From a checkpoint of a small mixture-of-experts model trained on Wikipedia.
Size: 8 layers, width 160, vocabulary 8192, 35.9M parameters.
Experts: 24 experts in each of 8 layers, a softmax router.
Below are experts of layer 4 (counted from 0) of a mixture-of-experts language model. Rows are named router (the router's row for the expert), gate (a neuron's input weights, with its number), up (a neuron's input weights, with its number) and show model dimensions 0-159. Each number is 128 + 24 x the weight over its row's rms, rounded and kept within 0 to 255.
After each expert's rows: a language model's description of what the expert responds to. This comes from a sample of Wikipedia text that the model never trained on.

# expert 19
router [164 151 160 128 152 122 151 128 136 218 123 157 124 155 131 172 139  83 163 122 126 101 108 147 119 122 134 157 149 132  96 124 198 114 140 114 161 143 122 132 166 123 144 143  92 141 146 176 107 137  99 101  76 144 155 148 142 107 110 104 140 126 113 129  86 128  98 141 118 118 104 106 109 103 122 109 135 116 154 102 152 173 137 100 149 122  95 133 132 121 143 126 122 119 157 152 106 128 121 101 125 153  88 170 140  96 144 122 128 115 120 114  88 131 130 122 159 155 135 123 108 149 114 160 117 103 106 153 143 150 104 196 133 123 108 120 144  88 147 104 169 129 142 118  94 116 136 130 101 104 126 156 126 122 126 162 159 176 112 143]
gate0 [158 113  98 123 116 117 129 101 107 134 122 104 122 162  80 158 151 107 121 108 150 116 116 149 165 196 121  94 117 157 138 100 119 157  96  96 126 125 121 141 118 141 133 109  98 149 131 117 130 116 131 126 149 126  82 103 105 125 141 140  91 133 132 134 107 176 180 101 114 130 115  92 142 143 151  98 120 148 186 151  74 162 134 102 134 112  90 121 150 135 118 144 108 123 102  94 133 135 138 118  95 107 134 163  80 123 119 112 126 161 110  92 155 138 106 151 135 111 118 160 108 120 129  59 161 121 108 130 154  95 129 113 154 126 146 158 142 128 143 140 149 123  97 116 157 127 157  94  86  87 148  90 146 148 102 101 174 150 126 118]
up0 [148 113 147 166 130 100 148 131 104 107 135  87 155 107 118 138 102 127 153 141 160 159  93 140 145 169  96 112 112 123 121 126 126 139  81 154 163 156 137 146  98  88 111 138 114 157 164 115 156 152 159 119 107 137 106  85 126 104 122 145  96 108 117 153 142 106 140  96 147 103 161 109 114 138 128 123 117 157  84 141 101 136 131 126 138  74 138 137  86 136 120 103 116 114  82 122 121 152  92 161 127 126 148 133  97 113 122 150 106 142 133 168 137  99 125 152 133 131 149 130 130 147 133 131 114 109  70 126 138 110 127  45 148 129 131 138 152 137 106  95 165 143 168 127 158 190 161 154 120 118 105 117  69 110 127 153 140 145 105 155]
Directions, name consonants. Compass words like North, South, West, and single consonant pieces starting a syllable in names or compounds, e.g. glockenspiel, Allfrey.

# expert 10
router [115 127 137 116 154 121 119 153 134 119 105 137  92 125 127 148  65 124 172 116 115  94 154 148 104 123 106 178 123  93 119 116 108 140 145 149 147 134  77 130 150  99  85 133 121 116  93 150 148 142 115 160 118 120  89 124 171 109 181  73 143 119 138 100 131 159 151 172 135 161 127 119 151 127 176  87 133 129 113 143 134 123 139 180 106 135 143 125 163 156 112 132 119 108 131 154 129 144 130  64 133 132 146 125 145 117 147 177 107  89 114 153 110 152 118  57 171 103 114 116 104 128 133 151 112 128 113 135 103 104 116 115 173 118 160 123 143 104 126  83 144 124 121  92 156 123 132 141  92 145 129 130 120 127  95 135 143 100 115 113]
gate0 [125 114 170 122 108 145  78  98 105 161 124 104 184 156 134 114 123 153 108 142 120 110 182 133 141  80 140 113 151 150 106 119 106 122 133 135 149 194 141 103 196 102  99  94 152 119 143 102 123 125 139 115 146 130 119 133 141 169  83 134 147 145  78 140 175 142 159 149 111 141 130 122 132 159 130 148 166 120 138 107 142 127 134 137 137 139  70 123 129 123 117 143 160  75 123 103 112  91 134 139 151 126 105 133 139 120 128 156 126 130 116 130 118 110  96 117  99 140 162 131  69 123 139 151 118 113 136 116 144  86  92 137 110 138  88 124  76 137 104 145 110 157 108 144 156 102 121 111 128 132  85 115 143 137  97  92 144 136 124 160]
up0 [125 146  94  97 136  85 143 136 161 107 125 169  92  96 118 149 133 130 115 126 163 135 123 118 147 149 109 129 159  97 155 148 146  99 123 122 116 118 136 114  90 135 139 121 129  87 155 156  99 172 136 156 149 100 148 109 104  89 154 161 144  99 135 143 100 114 115  99 149 118 100 118 120 158 142 145  95 130 123 123  77 124 121 119 101 149 142 170 113 118 136 100 136 184 133 171 122 129  96 109 134 110 167 120 156 109 110 114 130 157 131 113 132 101 194 119 119  79 114 126 104 128 128  87  83 132 122 124  96 147 137 121 119 105 201 128 137 139 166 119 124  71 139  89 110 144 141 118 102 112 162 130 120 164 136 169 135 158 114 149]
Prepositions after verbs. Prepositions and past-tense endings following a verb or participle, such as modeled on, incorporated by, studies at, from, through.

# expert 11
router [135  99 106 128 140 157 137  96 136 116 156 113 138 121 149 130 158 124 139 134 103 143 123 132 119 103 149 157 115 115 134 146  98 170 179 125 136 115 137 177 124 129  85 116 167 147 134 139 100 137 143 139 127 108 135 111 141  97  92 108 148 122 158 132  99 139  77 150 176 145 136 168 100 118  96 121 130 114 125 112 134 122 125 145 128 146 117  99 155 102  83 101 145 108 146 131 177 124  92 123 129 179  80 108  94  99 145 137 100 113 104 155 143 117 135 101 101 137  86 127 162 116 135 143 103 152  84 128 140 109 172 108 150 124 118 100 169  85 185 131  98 117 149 143 125 118 173 167 118 154 128 144 150 149 132 172 173 114  86 116]
gate0 [149 128 194 119 136 115 140 104 146 141 137 137 123 107 107 121 120 129  93 151 125 147  92 148 126 143 136 107 117 151 171 110 117 146 165 114 130 119 113 158 121 128  84 129 150 132 103  84 125 118 114 117 155 118 105 102  76 104 174 180 154 169 181  99 170 131 153 149 129  95 133 119 138 142 157 141 146 114 145 124 122 113 151 106 129 121 139 128 121 154 132 153 192 120 137 159  78 116 109 127 132  81 118 127 173  82 150 109 157 136 124 111 115 111  92  99 111 124 148 118 131 151 147 133  92 139 119 111 128 156 142 143 111 113 186 132  81  85 195  99 119 110 130 143 122  83 123 106 127 161 122 114 138 122 124 119 125 131 160 113]
up0 [128 127 155 120 186 145 116 114 110 141 101 133 113 112 157 153 138  90 105 118 103 139 110 131 120 115 115 140 120 107 103 133 131 142 147 131 143 130 125 123 104 145  88 112 131 133 102 153 137 142 127  96 165 174 123 164 109  95 117 184 120 100 122  91 170 134 150 104 134 118 124  90 142 143 162  98 117 129 150 131 104 123 132 130 111 135 176 104 145 109 132 141 193 122  96 174 121 127 144 130 162 151 110 128 152 146 150 156 168 152 111 115 114  88 117 108  66 112 101 112 123 145 141 127 117 113 152  99 100 167 144 116 144 137 156 166  70  59 186 116 119 100 146 150 105  77 131 136 130 148 144 129 118 128 110 140 115 130 153  95]
Math and number symbols. Parentheses, dashes, plus, dollar, subscript braces, decimals and unit pieces in tables, formulas, chemistry and asteroid lists, e.g. g/cm, PU_{340}.

# expert 16
router [ 91 144 144 116 148  91 187 128 147 178 145 122 108 190 125 115  84 134 187  93 129 123 112 114 128 151 105 136 142 128 136 102 138 154 128 125 146 127  82 114 147 120 146 130 126 137 123 142 145 133 132  87  98 143 145 128 149  94 175 124 165 121 141 117 143 162 138 141 110 178 114 102 141 138  92 115 142 117 108  97 101 118  90 136  91 135 151  68 157 140 127 129 128 136 117 146 128 158 115 126 129 132  91 117  87  89 137 178 101 152  70 117 128 135 143 147 151 156 119 119 151 102 120 146 119 156 113 130 119 130  92 157 157 107 106  73 135 123 123 136 130 152 168  83 133 172 101 168 143  97 121 142 127 144 128 116 137 111 100 132]
gate0 [129 117 125 116 175 138 121 120 121 106 136 136 109 127 149 130 113 161 119 179 161 151 165 116  88 124 108  91 159 133 123 136 160 118 146 113 186 137  95 112 129 173 143  92 138 141 106 123  89 145 147 141 151 123 163 100 141 120 147 125 173 145 136 121  96 151  74 124 155  90 149 121 112  76 110 150 157 145  91 122 149 104 119 192  98 114  95 107 133 107 121 155 100 134 144 175 124 135 120 144 137 114 140 122 177 118 109 129 146 124 113 160 116 160 129 153 154 112 144 132 142 113  84 105 135 161 150  97 135 132 132 133 142 153 115 127 112 144 190 100 129 109 146 163 143 170 149 115 168 126 125 166 121 160 114 155 169 154 121 123]
up0 [104 155 150 140 157 189 121 147 122 179 152 126 114 191 105  95 110 169 138 138 123 102 113 129  99 122 129  56 167 124  96 148 137 165 126 113 146 130 128  95  96 117 146  96 157 151 150 145 125 168 139 135 149 123 120 146 110 125 106 153 169 139 157 133 122 146 148 137  90 109 107 136 115 174 100 105 122 163 110 129 147 146 146 142 147 160 121 134  75 128 140 122 135 157 171 132  92 101 145 119 110 135 125 130 131 148 105 124 131 108 123 116 125 151  98  94 130 133 155 131 143 101 149 125 133 160 126 141 123 116 115  75 103 117 113 131 150 119 123 117  97 110 148 156  94 161 149 146 171 116 164 117 102 105 165 202 152 129 127 147]
Core prepositions and months. The prepositions in, of, to, for and during, plus month names in dates, such as mayor of, established in, released on August.

# expert 23
router [123 120 147 104 127 158 117 132 131 139 163 112 120 146 149 139  86 144 162 124 171 140 159 130 158  70 104 102 161  82 178 102  80 116 128 111 119 123 105  99 139 163 137 140 111 132 146 155 122 124 132 144  97 127  90 149 103 147 120 132 143 101 114 151 121 151 126 136 165 116 143 107 158 169 142  87 123 124 124 132  94 125 154 135 130 135 150 171 150 104 142 127 117 115 130 166 116 150 103 105 109 142 123  46 112 104 102 126 123 117 135 154 155 143 118 143 130  92 104 125 128 201 138  87 102 126 113 114 132 115 136 156 161 128 158  81 166 142 133 126 128  90 162 131 129 160 115 150 109  78 104 157 173 131 117 146 118 151 121 116]
gate0 [109 118 117 128 150 156 118 140 160 155 124 105 107 142 119 107 132 158 106  98 171 157 116 164 121 113 113 103  95 139 153 142 139 139 124 124 124 106 114 121  91 143 137  66 124 106 121 103  90 116 108 132 123 123 144 125 131 145 135 178  94 130 113 107 109 121 122 162 137 133 101 112  74 136 142 145 137 115 128 104 106 118 114  95 141 183 143 112 159 112 111 138 101 161 173 129 118 156 101  99 131 103 136 175 100 122  87 161 164 111 132 121 105 161 142 127 131 140 134 117 116 165 155 122 149 157 156 178 117 102 138 114 117 125  93 157  91 125 154 109 163 166  90 167 148 135 134 114 118 102 118  90 131  82 178 101 129 194 126 154]
up0 [155 137  89 109 118 131 145  82 138 118  95 138 192 125 150 139 128 120 175 120 121 131 140 147 193 162 116 119 145 136 146 135 126 113 144 139 105 179 151 118 135 133 132 144 125 164 123  70 151 134  98 138 139 114 105 130 133  77 100 132 133 169 134 100 115 137 157 110 175 105 123 106 138 170  90 155 125 118 140 159 161 122 122 115  83 145  99 117 116 133 106 133 110 184 154 151 159 163 133 125 142 146 167 145  84 148 124 141 134  98 162 137 107 104 135 122  98  94 139 108 112 124 132 133 187 107 137 109 146 116 135 140  84 120 133 134 110  92 132 151 144 136 116  99 107 159 169  98 145 154 142 157 160 147  89 137 157 114 142 129]
Auxiliary and linking verbs. Verbs like was, is, be, been, were, has after subjects in running prose, plus adverb -ly endings.

# expert 22
router [115 127 154 123 125 161  94 140 115 101 162 123 108 165 124 110 117 115 147 124 132 155 125 113 143  79 120 141 141 100 184  82  73 120 103 131 138 116 117 175 182 139 164 158 178 138 134 141 114 117 152  85  96 147 156 162 105 108 174 120 124 118 128 135 122 100 119 101 101 199 144 123 113  87 140 121 123  79 128 142 122 102 126 134 131  91 149 143 134 149 149 130 124 103 135 123  93 177 117 132 145 137  95 110 146  92 159 113 191 162 144 113 150 125 113 118 119 150 139 112 137 170 119 137 154 137 140 110 134  91 136 104 161 109 133  91 120 170 121 123 116 111 122 159 114 152 155 112 108 132 111  95 157 130  99 115 113 142 138 110]
gate0 [136 134 106 151 149 149 157 125 101 146 112 113 179 130 119 136  91  49 127 155 109 108 156 125 122 149 114  47 133 158 132 130 119 115 145 135 127 138 124 147  94 145 121 142 130 134 168 136 121 130 134  93 154 119 105 103 128  61 162 112 128 113 146  95 122 143 116  99  97 119 138  97  90 180 169 135 107 121 127 109  98 113 123 140 151  96 103 127 121 118 147 131 128 120 133 153 151 112 175 126 168 103 161  75 145 138 148 112 114 152 125 116 117 115 104  95  95 121 116 175 115 112  88 112 112 160 141 151 110 162  90 169 135 116 158 125 158 140 141 129 149 133  85 123 122 134 105 133 144 152  84 146 103 159 112 146 100 138 141 122]
up0 [101 111 152 119 125 113 137 147 118 137 137  91  87 147 164  99 157 124  81  90 120  96 160 125 122  85 132 135 135 150 169 104  72 119 131  98 146 115 111 114 150 129 114 136 183 135 153 153 143 125 105 149  92 117 137  87 142 107 129 111 115 142 160 149 143 109 142 136 160 138 145 128 181 114  85 101 135 122 144 102  99 129 127 151 159 120  91 139 168 121 158  96  55 113  97 100 126 112 164 125 152 121 160 167 108 176 131 135 135 124  90 125 123 141 153 150 151 165 146 171 123 160 108 126 141 169 152  95 110 163 126 103 139 138 132 115 112 123 149 118 127 104 131 134 159 110 156 166 112 141 139 139 135 134 156 174 144 141 150 110]
Articles and determiners. Articles and determiners before noun phrases, plus ordinals and adjectives like first, former, next, such as an athlete, a news anchor.

# expert 7
router [ 96 150 118 116 146 105 122 154 186 119 150 112 106 118 127 114 126 114 165 113 170 129 147 135 123  99 105 161 132  68 147 103 114 108 151 130 108 145  98 184 129 150 125 114 136 165 128 157 111 148 152 134  89  88 129 123 108 115 142 105 138 127 149 101 111 150 128 119 149 117 163 139 122 106 143  55 126 153 114 113 121 116 121 201 116 114 142 130 146 142 100 133 129 109  95 134 154 170 141 116 100 150 114 126 106 163 125 146 103 109 171 155 137 154 141  94 126 100 105 132 108 108 118 127  97 127 159 143 133  78 143 147 202 151 126 122 140 155 124 154 109 130 127 127 145 113 107 161 122 113  80  84 176 119 124 121 107 158 126 104]
gate0 [139  97  90 109 132 156 156 107 124 106  85  84 157 142 148 153 143 135 137 174 146 132 148 130 124 110 138 162 154 120 152 116 118 168 177 142 128 111 101 111 173 147 142 123 109 162 132 105 130 123 143 134 128 163 153 153 116 113 143 133  97 122 156 109 118 126 119 115 154 102  99 137 115 118 112 115 143 101  81 107 148 102  85 148  94 144 160  99 140 122 104 160 104 107 101 163 148 136 142 105 136 114 112 162  94  98 105 157 115 137 157 132 127 161 133 161 117 164 129 119 161 110 136 101 153 113 136 143 142  85  84 139 102  95 136 108 148 135 160 146  84 167 105 129 113 121 101 169 164 107 142  84 138  76 175 111  99 154 140 146]
up0 [114 145 124  89 138 117 122 150 179 154 152 159 155 127 133 108 120 147 147 153 138 105 122 155 144 164 129 115 140 129 120 187 117 128 125 109 131 113 122 178 124  98 120 125 116 177 149 105 145 163 161 169 131 108  97  77 108 106 122 109 126 115 128 122 106 106  93 110 120 109 152 118 153 116 146 128 100 126  91 122 157 143 121  79  90 135 138 161 114 157 144  87 117 139  98 120 117 125 120 165  98 132  97 112 159 106 141 134 111 194 133 117  99 118 128 102 128  77 107 126 150 117 162 134 119 138 171 146  69 104 142 113 168 137 149 125 130  92 104 123  91  93 111 147  87 119 135 144 165 165 128 115 119 101 144 102 127 110 169 158]
Clause commas, media nouns. Commas after introductory phrases ("In 1998,", "In her book,"), opening quotes, and nouns like film, album, song, role, show.